Weights of a small mixture-of-experts language model, trained from scratch on English Wikipedia: a softmax router.
Below are experts of layer 4 (counted from 0) of a mixture-of-experts language model. Rows are named router (the router's row for the expert), gate (a neuron's input weights, with its number), up (a neuron's input weights, with its number), down (a neuron's output weights, with its number) and show model dimensions 0-255. Each number is 500 + 25 x the weight over its row's rms, rounded and kept within 0 to 999. Numbers have three digits each.
Before each expert's rows: a language model's description of what the expert responds to; "comes before" lists some tokens at least twice as common just after its tokens as in all text. This comes from a sample of Wikipedia text that the model never trained on. Tokens count by the router's weight.

# expert 6
It responds to: Infinitive and complement to. Mostly "to" after verbs, adjectives and nouns that take it, e.g. found to have, convinced others to, contribute to; also or, than, would.
comes before: " the", " be", " have", " make", " a", " take"
router:445469490490538460444479480533539460507455485503509515510525463468466494514482530471525489498468513462454499493489500471488483491504536457488540494461514519511466489494515494499459470502508505537494528478547483476519450492498532526504526565513480525515513478494468533508467522506521503512494522510485510497510544505474520494506505535529531476507500544507442473468485476470520453459504524491512526504481483470509527498481458540501483524517477476476459520472456475507458453507506481531515464523501533513503505525521531498513522483490501469468503557532530471496504513503494502534479495537508503517500512507463517514478523489519554447481499528464517481493513477550511531488475537447489510503469538493499540504523504535473515542486496488495509489507494479477525539493491524
gate6:485477495476577483505510510529507491497464441504503508451538512467459494498504484478478497476517533511489503479508506538509467486512520479538462515469508428508516502528516474481543518516492461506510453446516509476519508502530484544485503570482511514496495513515493495482519496513530512501497500523521481490492495522477545506494479477502511517525485517480449497503521521538554516509473523474474507468501472462497459525490491536466488546537499491508536535474462517535487543451534493549480500469476484535514502506494548526506511550523507502504491506502555516473524526514440490497467465488536478506494492513496472524473466509501455457493504495524509495562469480532522542494528502488478535452495480484475497488468494504507480482472511525517495480492527487484518516502522507
up6:498434507496506503520452509552450476478501532494491492496517461494509534526505460476494510466516512475506476523524491491476502558503535509485455483470489508508467538503451483467544468479550455505466450453538548474469464507491460493507489494441512475460518516497537520498495467481495507511482511475510561484502450516534477502481534486468498523548483472517469510512497518471480486487517534501508520528475486490470463526480483481518508515517509516481527498506495487486491510533572506502532469522448488462504507483461509467505495490522517531525505522515522510482493509486511538539501491482517493461538466497554477469563522493467546496452484503483478509515511509509522496503483523485491475479524472504516508473483506522500496516479484507492502528535530503497521485509453499
down6:492413504518491518522482482507474509508502529498501480464495459497507523486513484511493513478528496467490498506511478534478509427511489463533521486477462489498484507508506491511553489459511512507528529429494493504488465500507478543488486514504496518526491502488470484491508500489483527484532560541514509519534488498525529513487530492475550454540524507497494508502495523526549487504476514489492517550471531455511481474528497545496526466486446549536499532485511503527499522504514506490525469502483565511492476495472514503530477461509522533538487512440533511529461548497516434434473490530485485496522467495487457516511486455491471527499471489505508504464463540510478532489469501531494501514523493498531502529513485495472508512513529490442500509494467509489499518506495506
gate7:529450477509484507498475514485472463476472514470471490465503506497517543511462510485478496497511525538485484466475489506487518510467534484506513457523540470520519519459517503463489496523482506538536472494556511502520449513494499543499488502519498503567489500511525516441556496520508537500518562470494481501511556476470475502491493502516474563509514499445424534451491506525499494501449543504483529526499470482490502515481495485507488428461523434490493472498557489506496502500502465496504502512501498505500507546527496533503534519529480483518482504502513478447497535513486495471501463498526460484474497511526539501484505492525525471527474562484495502500456543499458525495531472494511483516478528521487506517486502509521504508487499521494509484494510493467493523493521502
up7:487487485494533513515517487498508503481483502470463464492492511529555490528477490485501511488497534497483427511474434529485492553514494475505497516501494437504483478496511493485471544518485494543533498486472529468499548488504479461491505530500499492489504499473547526514460482510553519472473518518505481517500491466472510522499502503466466471500517518512499513505491473517459575511528501496487466543515515490519502508485480478500510543481501497509503485491481474502474481509473468488484524490506552494465482485493491511521491479512489541541503474466518483501543492495480478491490499519508517490477511410508513548516476489493527475488508491549556433497527526532485558502526458541511479515526503497451519460478482492489460536501460483456516463508498495503503502498468448
down7:487478501517541500521499453496479512546519558492509500504501483455532469495517437486505475496473522470479505510494514512495513460504439503505470513482516472546521502469451485498480505552507474527550513482480471492510506517536525497517504521525495522532519489493514493530519502479515506488492520523459507472469554489500478510489508453502543481536487485474512508518519498517539462518470511470501487521506516481468479520530442476516489493482499501497573506513537561494497481550460443482474473517503506519506499544522459509510519515509541526499478527474438534467528472479487497451525505515518493461481490456524498527454493519502479466489484532500514541485494533485496502531504491500490531549528484510523526510459484524503471463482480476504459489495518533465516516482499496
gate8:461502507502542512510479489496488466493492503457519476475504507570571475480470527503510473478463541465478493509500476478504508497518519557519484496483511474471522523476462487538486478518483507487495515520488515464476497456516472514527517454526489500494516531508489561490514492497542447468489487478413534503490490511463498499517464559491510522527492506481498523495526506473493469501545482468545518472487507457512513444471488491475479487495527461490503511530490465506492495485503482472524499511474518485501463479484507524492485514481484526502503522493510537545516501524481490500499491477497506515505501462479461524549495513505509437486517509519469500496517499501498527506486461490473447489522565477486499516556498522582495474557523483492496513496471503472495499521494490
up8:496521514491480514520550509522530453476492571494548476470511492521503492425498496519549494480533486468515474485564498465518477560492525443467552443510514513511523514516479491483476465466519529516497502529491466524482479515484516447543515528508468489512514490482485481509534511505514506514532483530515510516520488510510480457493473486506525519549536541491511500519516545507486510519535493529534476503506491492508499511500477456479515492458470465516529470508525516511494490502548498543482510467489526523528465471531464449483541458530497520516428485501488519483489521516489528516496467515509484495514499476505496478505510466514506465463510506494507493519518493493483503508486471532513487460523509487515543509483487499483459477501484490458471525487514494561511502518460510
down8:506491482480504493499530520542484449518507456525475506505474558551525521456497488489543508511477513503512547477487477525498512507473516503544484534513530488480506502501519466517482460516484432518504528444482503466506511494516487478540507488469517461508477446472501503473535498479472521507489477547497480485466495505483461512514515533491538480471503473486453504551471489505494521484504465460501503512489483519526476481497508495545483507488504504497518512496549485470507515477542513526534485531511562521494536519457483505498513535501461527479546488531527530482518517488556483474471532522493470447483487495479482476488546558468525474537476500518448538508523503513501489500503515485514476519511492463538490537517493510463488495469529494491486497463538474514493477475473478
gate9:470544505401511488513501496518510503483527486497497478511470517508482460511503498509509478466486534543467486506458449495503483480509478476482451557485527556491479494495431533499513487497528534481485529448562557528474473470490496501483500541539496484487534472478505463525520489506560544485498509516478482523496480525469488522506478547492477535529512489494508541479504512545470489486512484537489498477492492502535517520502489459479560504509516506488489508513530490480510458508505473485528497478500462485484510520494537502494497451503493485487465512471481493524496453527518501486508514513530522525515507500473527537472498506496486474466536481480517516502532511534575539479460528521496494493494486495550526490504496501483503503513490512546496492494461496488501525504507550
up9:463521511544509465521470503498483505491534480488502462451518489512454497565516492507478504523518474501522498513528543482453494512528510503457509489479486502466481528515506532502509439478516550489503500472549545522460488500473479473493466503527492507491483527502493507506537507511506508489484532486466524502478511478477523507466511496530497461499539508518519525520466456506519564502494513482497504494510522518520451496514548495464526527488475499451484492491483446505541508493541516523482514468486504490476518533463485514513506514473480509522504528475517500516507497518500458488512506485550533508535461510526437488517484495496568494484502514530532518515491517492461460472500451541518453567499475483459512535486497494493507532515532477565510501470528498480484459490506499
down9:520534547477486463476445489489524532512496523514509508474527529506509509536461518501489511514502472486525520522488450524515477508495479500502499524547506505453503454497465508497497496502505551500499514525507505496494485537511472484453521507522526476471474495469491508527486490555500476456501494490480496468474507459513517502468461562468486507533467481517482529521498538495492515497545495471507475514475560526529523478513517494485507481525517509485484503492526448485501470508539517546520517516482494492471464463474471563487480532500499503492524484524478471519488427514488474501549521455487503492518496537469501533467501515485528485513502466546510487517455499511490465461476507517519518481495481516488534483534539534504480502440475465509556492546505542510499527530463479
gate10:506519500491532473495496461486509520544494482469463488511559537489489470514562485498526503502531495485510464506469521552511484548528534485512483500514502484480489453511442499509483518469528534491502504512506504452527494496542502506497510526482523485507479504507474522484531518535499497493498529499484494480491540498490511479473500494513493456512476518542510530467479506460490484465538470490527522526468533464510493508544498515530476524534467492479433534515462516508517536495467476504526466469530454508561499533544478495471498483513483500499484509466506480467499464514513534453502474535522486487530521466487494472488484506487550479466527494497456536509480540520561503481484497468504495501491472531495499470495496463495500536419516455490513473505501465493521500469531482
up10:494549497544497531473479512540477536521507469511502493510479478523498565503484521512490521526520484485493488460508535518512464453508508493496459497479479461522486484463469518486493467510501533505536473530511519533494510458498503521483492508533532492517535496436521516479498515494484505518498536505503524507503479495530505557499521554470514522477532492463494507474518441500506492531502500519547470499504489500481552485519547488491515537478531515482467492485493486497482526524482522471520513517505529479445507509528588502490467518502507523511519473441491492502470472479498491520474492485507463470469522556495481498509505520495484555497506473520467490492480480476466456470507501484468469548480443499511552504515473513489515498514536552517566493516517506495513491516523477
down10:494488517475477516483519509515549524506478504504503521492520513448508434520523491469459521473475503526470507508481537474471466566460542529497494522508478531508505491517509470484500458472489495541478502490484514463476541491496483473491499488521504505492479503484495495504458528509556522515479534490580519548477479517500479561465515544489461524501479467514455507498496519472509520482515525512494556516459502487463524546516503508486490480452481504503491514492482531546508546515468467525479505537518502505487528468507494511532538492457487501520477524459478505512501514503537527460484488514466468521460516462496489447479489494517504482521540489510448478519503518525523477490541471492538515523479521483519481525548517529503513498505468505508490497494504494513507512496492430
gate11:541462496487532470458555505531535473485519544508518494483488475494550496484482536510472451500515512498496491537519525475465504451463528471479507478471521492531499512488515470503475493494503504521500525466486487476492500495524469516478501508512495487481467518464433479502493484483529527500495499528475519552510493472470485496486493473494542470484508506498499506526520489508487517463510539507490516481474555499534519515479488478518514481491504472531504520479452528498447508502502488486508508503488453507491483501537478395510512500508504461513518484516499515489486508513517489467500468516501504514524542550497462441466468503524498547500477530567570472511523512510459518523510494518487527546462525545513505492467459486531510545511471497485521485493502499487536514483533496
up11:492556536492489507512494507524547529531499483540489497481501509508480514457522459476514570543512472523476554499480495542515487537498498559503492502517495496494534524478485544468507519503517459503495471484521519506465513516491496499518475495516498524508530507519507482518510528462469530493488479492507442474535484502496489495480560540502476465496500502462498492494535496475516466515485518520449489509507477486468509510524487475492452427503483526482500507505524547482500493480473487488420526544501478501460494461496483498464472502568479484481485478474503512495457556519545505476485533514481537485490518521479558520500461513488467506504499469479470521474483510503485452517546495512487534514477496469533489489530464501472488485466499533504522476503508488523499519502476478
down11:481473539500485494490492508495534479514496568513523491508502473485543490507482536480486485500481557512487491499509493497434508480541513460469485519480500522535510493491502538506480492491543478509477475503459500456476498498522499489512496512512505505502433452500500483503484479546521490515462492507494504513518479486516528546494521505496546490522509498486494571472524481416483511449491504471523513467497537500536542516520494513475481514521516489541530548507476446467481454522505479479489491469511466488505486511464459486492522465500498519498527501474472486523473505527495481473527508508476527512511480528518501480515497482512482545530458543517510480520526460524497567536503494478488499496471525528508512509510483494553463482483483473501542490518512482532562510438506508
gate12:469502485453495497426487507477552492513498485491497499477521523501494468481504521514453557497457503505486474493518536501508490502490502473500498486494522487479550522511494468544517513489510491526522499476521506514541561517501493540504491555488514455546496540527479503481537507517535515539517513513511510520508500498427518525499477481509446519475513534485503479498494469511501490488509516491555505490489508483518509463510421529504503501548501522538487477452493493535462498491500471531489496453546477532504473514505492507498529517536502476545501559485505543504518525481495464550543515488495510514481517511460479500501465514491497490509502489499490488545463470464510486480490501485543498444455489474496495510489474510491510519514513468545480515481458480463504539496455531
up12:506464467504512518551522494461492481505541520551529452490522503518502505490521442481524505486502501485462535483447489544460457477517485487465499490448536491510504487468514526508503519470515489533478480472486501514479485476494483505488495462485496498492509494516485487510482469491529547507523509495514518485450508491546460510454507497530519486504515527477515479474456505504500529558536484505506505523503542477520532542479506528466456480466496534527496557500503480502474475505480530519490540530505495511484533471491496470516503494509435523493507506481538502515492530512506476464499550486512502486483494480534524506508547507485494504519500495507517529467473530442468472518535488516477499519495481554457510557485558459528468529514529519534497499548524500527501495513544510
down12:504516517502494500503506481472509437497506544475546508484527513512466452509527472530490505533453511511519459489415540480497479490524548551482504535538480505490531495507550497510495501525498475455492527505505476485495527541483496490470484522519504480499510555483500502473509548480454504530537472546495503502489526461489516516473562508499481524507546537487508485498498468499482529513511507468541498500486558516497502476480471504469429465525487512461494490522525521448469484471526524531521535453476547524521504484479487482504519455501528505519490490483495514526484527503512515502521495514470486508503530497484504473483469524516483479495517484509515491469501472472522490520525491454549483467493511466480489513494495512548507518524492486505495462498483478457478540453518485
gate13:494490465465548523451517516526525473544426487490502444513535514521480518475485509504484500494503527529540486486511557444453529515498488495498501460515506505496512473464529488517485511491490545495501548500502532542530519484490466530512489518473477558465522463513435500523518465491518515475516500517462516508497555492497507513520504520513487476488468475514489513490492532520478511483490519512518496487550498470486530502507511474485470529493457499486499550448497513490502521477548496551518482539469438508503499521531508477485485474481453467485489520484523500471522509532492541469489436513473470467501518482474475508522499506491494471485511508505506465540519499515513468531496503497516515478485522526573507472480475490485476535514466495493473514493507484500513511491518547
up13:487504503553536497515521470521510548586537456522524495466516474482519510495501513513473485502480437467490544532475498492480530515500518499469490492531502497490521546499513515531520525481530504490472486442524534484464468482528491562487512539506484493550524513497500480492501491498486462495511546485525520451476487485478504478501553533545534474538485493472500511529485500477512513499490471525506502487475549488519512535491486495475498467483473558514499486510525501498492485499479518504507533488485539509531497517515509526491479507553464456483458509488485501496507513483502493506476493504588494481479444512505486518525500532503447509459482490518484497517473570520499522508527508508481496507467541479495504503513529500503495504552540528540500493489518512455519521472481497
down13:490476516479497500466505480517490476501502533516527499482467505455472521542476500501493566512510522477456509513478479523493521541474475527464508495517469508503509503505462473523530505478464488497454480499516481550498510483511499463531544489515470522513542469489481484499461495514474523497496511489538486500512541495545541507551492520517509492505487498492518503454512483519513519478527515475528484506496489495511503532494508440515516525459541488478526515468458470501481543512515521507560513473489457568512456504497496522533483502473481523476464512497491478515517552504524476488470508502562524482500492502509506536474497510506454479482498489500528470486513514471504539506490525572501482487441536539515490482494509464499516501440543474520514509502462464506480518442516456
gate14:500469463546517515533513492485500520558461484539514490506517481474456495485502542483466482505470491505484514489506470514531524448506504502498502514496533526483513515529544507531515530498484518492553487477501527492516472523481491524546510476484478512483518472509502550492543491471511453499489527481522476506472486467492471502504481451478487562488414481518493495541518477561509522516543484469486516481523479481508476517458471480516476485460477508501483507460487503510520490508559511515490486526477486503499519519515574490518453540508535487496502481512511459482528532531486527493502484504440517497496450501509490496487508540493512444517478540543472527556511473492464513520516466473494511505476454503513508499514521541471491493511490502495527497496499479478511491536522533
up14:504496495491503507515494490518506500458512487447511497434493562482459472528538517525465494549487513491436462543506496516513496513547509484514478544478478506496537512510517490477493471526478520469513537543499494534518503479530488454484542501502517442485508538472491519504510508530485507508480454482491485492528503506495487563497533497483512485483554514499491511535473480488479500523531492513533524541518489535511511480470506498502494525523533490532523488443485534496535529505455504494500538521499548535487493504544510482493486487510489499518519512520485506493504499507503518495488489544511539529522536465515449543472486502464522504522487480451580515501508550521503524501503554499464496498469475476527457501452525469484516479487496520497533466484493481497488489487521539
down14:522525482462508464483487508516462507503480487500504506516485499468494520459516487498530501519479510518495508507503511519433477518544496503583515523459502471479536490538495575519491511532541487503519532508464543492459489486524501504453511494470487499516506503495511485520491482534446511548483472510482521513489481535498497479482489485496507558466490524519525496450537502517466507481513484498497548494513484497499456527478495537526498480509483463510482458481464544472470471469466495509505488521490511526464564506482475470522522489527540499457498544502484492466538473534453514459543497495485521530461474534498454499505509516542466490486523508510477500496500488491474494472528532474509475491486510495532537507497503530556486491524518478502514464521498536455487517467514529
gate15:490519485482463476468503528523482459509515555535527503504482496478485491490460511514525460505524532498497506511511483464490494459481493493523514502487499501560478500522502474494494489491481512509515544536470460530532548505498531482487527489513483507473537484482491500513520451499476520516473488489461477509510517590495496486495491550515484448462502505492525525474508510505533514525481483516528500493526501536490477513473489517489532476514494457508496522541537547528480507517493494477554506518471451531477490467476522502506520498511471509440493532478484458458490430509501472482473475501487567569512497494496512502475484502487534495482514479430495554492506527445520459502474505477490498500497516516526521487534526471486497514508519494492486500542456490460474520505512503
up15:497512501505487516522547519550524500530510523474498476491520474465497487504474521496486482452508469493504487517522539505544502560515522492478497493478527477489537518480522507471492491486480514528492471461538468448517523499534490499499492447494560518488467487515516514541454503496453510501508488503482500485492494494583494487522465502493514474495496498506488484481543532493522527501467519491497505513482460457492500515516534511496481465499461511500484488515462508500522511468528544471484526481514505502533480495492500532514524566523465482520526451529510525462520534499527532509494482489492465479513467479512544497493503481452518438460459483519537486478485562488534477497525525513479456535505489484539510536496505489529505491524533415485503531499528489493465504486484491
down15:495510502504509479533480493493475480506496504502452482542470494517446514497480522542443506523482520519464482511467517540517524500460496527542474506459554475500478500497511466496504511485491509527521513487515510514494529485518478481503484466518486498470514497472476534498477530517465519479534479513489482491485500543503484504508506487523487480483513511522483464524523479522455502490523492470516491490507486488536515537533500539496499531521512551506471511539457520442526488547521492488579456459497495505509483497539511545518492516456470483470488533503482543513501518488541539492477502512472519451527526490506485533495450469421512475494508494528459505488515558479519501522479477491440469496507492529444541494502521507508532527514501475473528500551487496475491476525506484
gate16:491551501477516525490487485505471513493530469492520518487470531504512490469544504522516523512466491504534510420475516484500483496496501506517510461518493485470511549515520461475503496517503487521507534507549517493533476507459516485547497494486439466488512490460502500499489532505500522496516512525468528503522537544473470497506573546524463545504510521498474498503472534527518488499522512486528479477506488504498543516481454482483480545515512484519531515473519453473503443474488480526467499510515544508482525554521480469501501430529488496497467483475492532482502506563534458512496543531487492554490496504453516544501560474492522529495503506514480517470502482489507479512515463511498529500504476531514458492476543526529475505495504479506488492499497513503506446471518495
up16:518533537505486485466482521515485507517547502504495496436478476486517464519516484510508508544454525481494505475459506498459502501462501444499496522524490523488526513506504509482500489547497525512535518471500493523532501543504518483498499499457499549511467485489509481510494499479484520537498490516538506536483515543480492530520526511511498500512539532541447485540542485512505453466499507525499503482493446537502514508450482450468507525497497517524504495525486523506512477465482506517498453496539553487532490525493492500532466487525473508475488480504511493480557483516494477503513518536478492469545443491490468520501481488479526503504490502489474499446476493512474508507489459502445450472507463504522501557534517499551512501496541510531488517507532480485512487514597486
down16:457529483473532579508430498510469554491479515507481465501526484535513485482476509511490495491497528521496521494538510549506509526506511511524517548531515479450501501546472456488493541476460534491484503536493509490442485485496519510508513489534534478455536508506497472483484481517517520532483498487483527492498468471569502450501496454536517505467500533517473487519538505533473559482537486498515447469470523492489481501516502474547456491534488500467491505513493502515480516521502506475490483450499507471497500518495542506495502520512487553463476493510506458465533502495472497491471476536519514508464507510491510510479519498452490533517514474516508461569528496489482479482494521517507511543484496501523514496487475502516529451494471462514489512516498541491466497504482513
gate17:513526453444526530473484516483554518483508503508531535522450495482456448450473524498456500486488472509482476486485498469478493448489502505510504485518499502483484504507467511531516524472476534490550487468572511484546523545503511509515556489481517491502521494500475529506525509538499491490480500517473504520508528520492462490513485562505500497475482556503465507547512508558477476515533446522515470479519440503497483499508498512481536464534471494511529531475538519538520484479496534517482510510520515491434516502527475515520473515541525527489500504493498475523508524550511451490518485510507541525477467489502511507473514522509512511489511481481488514461531507516463503501477520469514521471484469505519452519534528519483548520519512521506516483515481502480523537509495481
up17:524488531506502473486481492462492488542507508495437516490446516485444503485474515497482490493490514447533518533534522447516515488515498484480515466540461497465516507489462502548500518486512512517510567497454495535494540443512501480470513536479513512496544522507478476430520516543543504508484521557477495516461510537497478530477511474509525497489519497496489504564476495463508483527509516537482488483502485518487479494495486578492490448485477480507491492494510476518497499499481504557494488502540465511481481494457503532472469477518509474485492528529467522493503494522487487483526515481471489555517528475483489478535480516498491494498503526515512452494525529497485448499511514499469516464498516522519501493504493494469502491455486478544472507473478475507502469488532561
down17:508481492473515468495522498526535458485540468467488486487532466492454464542463514484509474500488519497504470501538509537513485521493483489484510472465534530523505506510498554477505525480529513477482508496509484502489467492469481538518481503506515522463491478525496433499486454502559463502473455520534522512557502454517503491505486462507500547555498494517507507467523524463523495506466495496494503508548487552533513503462491503542456457465510510487494502524526482510508525531502514479452519469532452469480522493506523478529490549512458508503475499493499489498518546536525494480544516514530495523528484497501489490520538452517475512517530497481542481466520499495481585510464461499499511506491469500497483477512477514498481490492488508485538502457521459506520511515478462
gate18:450519512487479488484441482505513525476516449506481498517538466484532480493510536498545492468546507481501486490479480496492492503486526501506471501458512533502499551543504510532456502453457524514519529489474515483511521534515554477523548556487488496530498540500478499527501445497509532486501470492479489518479525502509512552529467515477519538540488512512530513533469468532500544461494478462473499463480448463525516491472489509456504507538478524499530538466485498535541480473500530512474508432489489514500495518462510504503453485487508483522512494527509523494519481483493492506481500474487552528550536497479483509482497502472525440472525537457507502493534537518497540503488483530506443499505488504485472502521517460526496533479482505506495499519494489493493486482473509
up18:495505516524472537450534467509469478517479453539487467497468455483496523490423497473491510484563536541536478496541498514516500546506503470495502505497509494481494538529547517533471511495463470456504496505490492510497504518510507491477510525502511526477480553509500528535508482515534491497538504534421505506497501464508475513522510537502491530478488528486515521534476454530491551489500493488508488515494494475520548488490450486461497488477482506502534502467490453494538516454497481472532523464488497514495438482459533456498468528508470503495525521500491493508507504447484455513499514485526516534516505497491467519465512510473489470540529487491468509507504512516524541469462479498480457483509532470512489515505468513549511523470479534490488487516505485461505522462496507
down18:556522511510481500495471501485528522510513465479487466496502455492505489558471562490411532517501465506517515480516440518543516522515493477507503502472482542495462475499496515484511474534514532512433462533492510547514484459506498480497517500506507500487521504517509498498480492521523535458496541468523525505496462516517516444534506471468447501515514511493519527474540507479519509486532506533515500476481507459530516500504503484488509490533489508530510537517463510527499516539461458472474485521515493496517540481472522483510533474515509535506471565513448527467477525527469491498490468485528511513506541499501533516537472481476468538471504525499449497528466486487483486452489502469449485507534509532504487488491475500489480494488499473506487499503518541502481510533497474
gate19:447531518478472487485490541521510480479466503508533495474531534491503457533522505522560494518513506482474507516487483478529442520523483514522501523515499546514476457470521507548483469516496528507522526503409505514470469455524497537510495492506488491475473475512532532457491504525479521495506485491544524546503521495489518478485485443460491497487507482475458491551508486450495491510528468523533487502481485464522492483529516491486464499483517482529523488502497519525506488495518508473538494520504502481526492522512493510496458489512516460457535539478507488491531482459501483495489511491505518516495504510482502464525538506510509529532472497505541528500531462477493499480458473510475545514557490499497522474475536505556496475518439499489529494558515508466511542444492500
up19:483469511476449481503528543487511504509470506476469495515488508499517478510462474469521477496516473487514460443498530534519546500503493467487463437517524453490518469532509492466528505510471453482502498525514485487519460545505485454492516455517551497574488479517509558509500506508517495554473556513526499467459490557531505480507446505495466519475501489515506453496504517505519479496519471475492515502539520496450462502476468534488531454498468480514502511487463507496528516536492483537511481469467487499501508479472496513523497500491494462513486482507514520482520492473497541481487477502493558502547464517490483482507506479470548499506494511491509498518498478503519470477467536521529485542510473476482473535528522519527449467511496503497496485495559486499484483524500511
down19:484512526496462452497533519484490501500463529507488520504536451529486471513510505510503519495497464479505449489505484526519480503504507538499499502490529485478463489507476532556499558488492477493494494497474493515496480512521486493479476513542483511473494500525521512448511517537432514496513461492452509484509504546521478494500545518505451518489506526496472488485481541496456457512508534522520489496496486499483503484512539528537485511501497499495515483547541527478496496475538500507473501491504536443455505505512517487549488530466495453475474501432519493519568490463492525490490533483470527492458512516451514473505535529504557486487524494512509535487496509533488481460460467502483518501496473515502528445518497532554501527536469511509523495535496473481477551463502522
gate20:472501482507524508524483507496475495494431507552467508501459505507549517490516536517487553525471485554486495505487542507500496520520525513473538491477514508521514512543490504486441511546482492506533517533488495527507495521520504463500519531497456526494470525483514555469554552514509501511506518523519508521494534467500504479487522504537536505441483526497509500492527484502518522467526518483531494497511438517492525524508453518462491511495480509515488486473519492531523490474524523513485490530497509502494485493483473442447450502499473502531468500524460470479498511476511453462548501497547465533511526496453495487501483484492533468465503504482556491473518523498526523472455509493467510522508492474533514485530526549488510518462546496455516508517495495480452489493516497
up20:479436522469558485480506544531476506533518512474486515514528548543508468483497492496452520508481469522519530504463512519516500511518507484516485451501480529469516460511511482511503479507547512501434480498522519505511460511491528488475515496502503482485518457469508499479514481516543462468522486455492530525476533482463498493502460502505473485562525464478474502483538513495500466464494501514504490532532525484460472496500515503508485467528523491509483489508497529485494496477501497515527474567509486537474502488535505449503503498499487496552447483541458494504492507498495513479506490482467449519515497536496557472512512523524475492494552554541496520523517459531462494511473522513527485487503536531489538495524517490489520467482455515488539484479508508500490480450529537
down20:521491522519522477508522470505502502523536519493499528515487520534458513502460469536495458469506509507523490539514518443520541505458462511506499469548503522519502478465493508505480529449473472483531528523475492495532477475478518509534470493536504500475496532524504496471546474504513493490469523487487526484491455519536532537478478471498490482495489457490499487481509509537526515495496503459473519510538521486426501512435487494516496505581491517543475478458526461491468499533503516480526498493530486461498486533495515489534549509500462461519487487478513528512474509542529521549462477529487500526479493520523533472492503507464496513499501490532533510519490523467508481532460518509523532500465477507524467541478470494509466507513456538501460467495488484485503494492517453
gate21:491479478507519528494491452498465474510483549503494512496491543480537462496498528502514513511517504463486459487513502501538518481473481508556488525471491523510504512465538488459526449519522501505507488515529517501488468512547522513438480503488499478482496467446522517510552466493473512480517510482503497501513510559466448486520513499455513509511494525549492518484507457473483507452504517504494506519485519492473494502478513520489479519513477537525501512487508488509497503512468490547495507518578543477484517486521489431480513459550526521447505508483521515485475466499542469494471500487509556521501497459470526538471493504540499474500490481520532535477481539501508533491540519509471508493518491511504482434525514528450506533463487468501470504504535513454512516513476500
up21:462505489499492474463500512525464495493527505538495507532532446478495523476507527536504556505499460500483505515489523523525548552495503476523496491520521507477526485519479495508501477547524500480503480507523508513513502541509493530495559500498536480512463508493519509475469531493486528499476484472517506513477480478495513472479519523507543465494513526487460502511512461483504453547549486446542537445512473493470530524534483492530461508529520524490511483473499515483526491490500503459543519488488540509457488487490471491485457564504514528500458476545492507498499538465491526526514465483516512514482519498546466494516512489465491487502522461506506508514530499513473502499448506514523462483491507487500514540480519522494496530573526532520501540480535503566500445511491462
down21:473505488483475524500489508507508512490501489472476461484505488495506500521502500489468478563451482496475521539474468518498469520483509537469481513468512515445495488535512406524533520485480506550511486515490527498535477542500519532523496462467545504513536524488505468531511574503541504453500476462489520462512474516493503511488473520520468472494494520491510484511497482505506531515475515498479477510531506499483522530497487507500538497468492485482528502485536438553478518481516493477462549493480510509492506533502495515499521534482492508482538487495491510538487520467492481517496505510496515543479519493478512532521468482473524450517475510485480501518523495548522499472451539498524470537488515524461491474501532511509475485498464509457532478525465558553501456535457485
gate22:487477467529524467516505441532517532513434485507490517510516468463518482555466524492522476489484539486451494534540532528513514458519507511521500513526523525517510485485534499511513505524437502509491488560512514567493479513527496536489502509522481557497470492545523503488508533482487500503493486514507494493472517511510548491516465493515503545507556499472482489508529495497506496451446568461497542513451551483461519479500517524503454524512488504478513499534495509495523465498515470509505519539489493507488475491483484482486478509480499499460524526497493487498495507485465495483462502530475529440481503479509511529461479545547478490491517479501472448481498482498479474505552500502496486536500518521474474502516508505467497483487528514428505541493497482492514491514522498
up22:480492509500503508494510522516506462477510516487490491552502532476514477519490455479530520497504525484492508493492522519476503509482506517499505505511503521458472526484519455511487461474477558507563478471527498497513520515485504527547488511457479470483537490464505496487497490522477543505484523484497472482543451525511483488515458549493467526532487497504482501480523512496479506467474465485488505496520511571477488483561526522510466524580521504526505486445485497460543481574518478480467508468468515489459496493500516499506495488475502516499503537491510519472501519495496483506480463497461509461495506495472508508496542475516494461496478497483484535516547540463534523467541547460452515521528522484482527480483503513567499515502448471517485526508524486531502489518482532
down22:459422503543491502469510442519501547508479516513466486498550525500508494508496443459532534485508522497511515502497530513491494471480478494541444543535536496507498493478487477509460521470474501529512493508453481508518485476535518509489492548476514520480515454550457494518497478481525527497520533518464474485483504509509511485520497469498473490513502467495527491516450450511493484462504471485516530507525558453509530529512494542468522493516515480547508493466484515466494548495529512513526518496514535498506480538469477513490486494510496478494523494531541524470484492475479481548482500504476495458497495499531448463525517506477490530470513473495481483479510501461493451503572546489476517522550536512520494523501499499516509512485482489501533503511463519499495469478500479
gate23:456456477498499482506474484483513543521437516471522512533539499498516476495496480485493560500490509501464498477497529509449461449484492474487532508543492501493525510478533475527449514502525537532516503456500476478483487456484560554522493522493538536504510463501496466470510527513520538482485481471502500478464499524454510477466513489461520521522518532546553463499538516475478516503456538531478494487485514505487500463503496536518470535450504513484498501538520514520505486531492523537479509503509483505532473474507489543534502462480472501523500456521447477464495489479512508538505491529519494496493498485483502503509486521494507514480488487507529484484493501476521547537540546466484513524514458505517537532477505507554527490502456503478554499492489485510531519496499517
up23:452539520519496500488515513542458443503472517510499482464457471475536503493546495525487490532510505490502492480506510463474485530527492518476443520473486504520495470496536475523484513475505480524477480478485512507487516514491481479512515490471495495470473496517510540455503509512473514505536481482527484529504504507465573469455504506470501541516498457510462538502523469517493463490491486451542538521532499513491516461443480451477494494495519463474535509491511505509479471505549498470537482558519517512481498522466508541538532493528475485500492513523449484518533515526486521516484447500469533501472471516496517464499505497451543500526504489525474519528480517525485566478501463505488511490524536509481484498548524518521487503514484491495502473523507542494462506483444495
down23:428522477518492474465542533520493489456555518492517519514490487531502522508503477478495470552502486463502531480513502515484500489503513502506491482526545533529478480514500492487453460480480499498519538476529496529487494520511511503499474523478541520509536516542476495488527503479500499502504550507507475440511540483473523534486515484481500512513484482471496498499514435511515530515502518505513501537537532494519483516527481460488514474517494544522547489468475501520495483490491502446478514502526505443503494489551503481476495439478509479496450506486542526480465493505500479504473522507521523477516543478520494476515469485458527491470492516517489512527511487514497503465476496538521474518480472542537532467521483521450502493574482536458503473512449483470486491557513472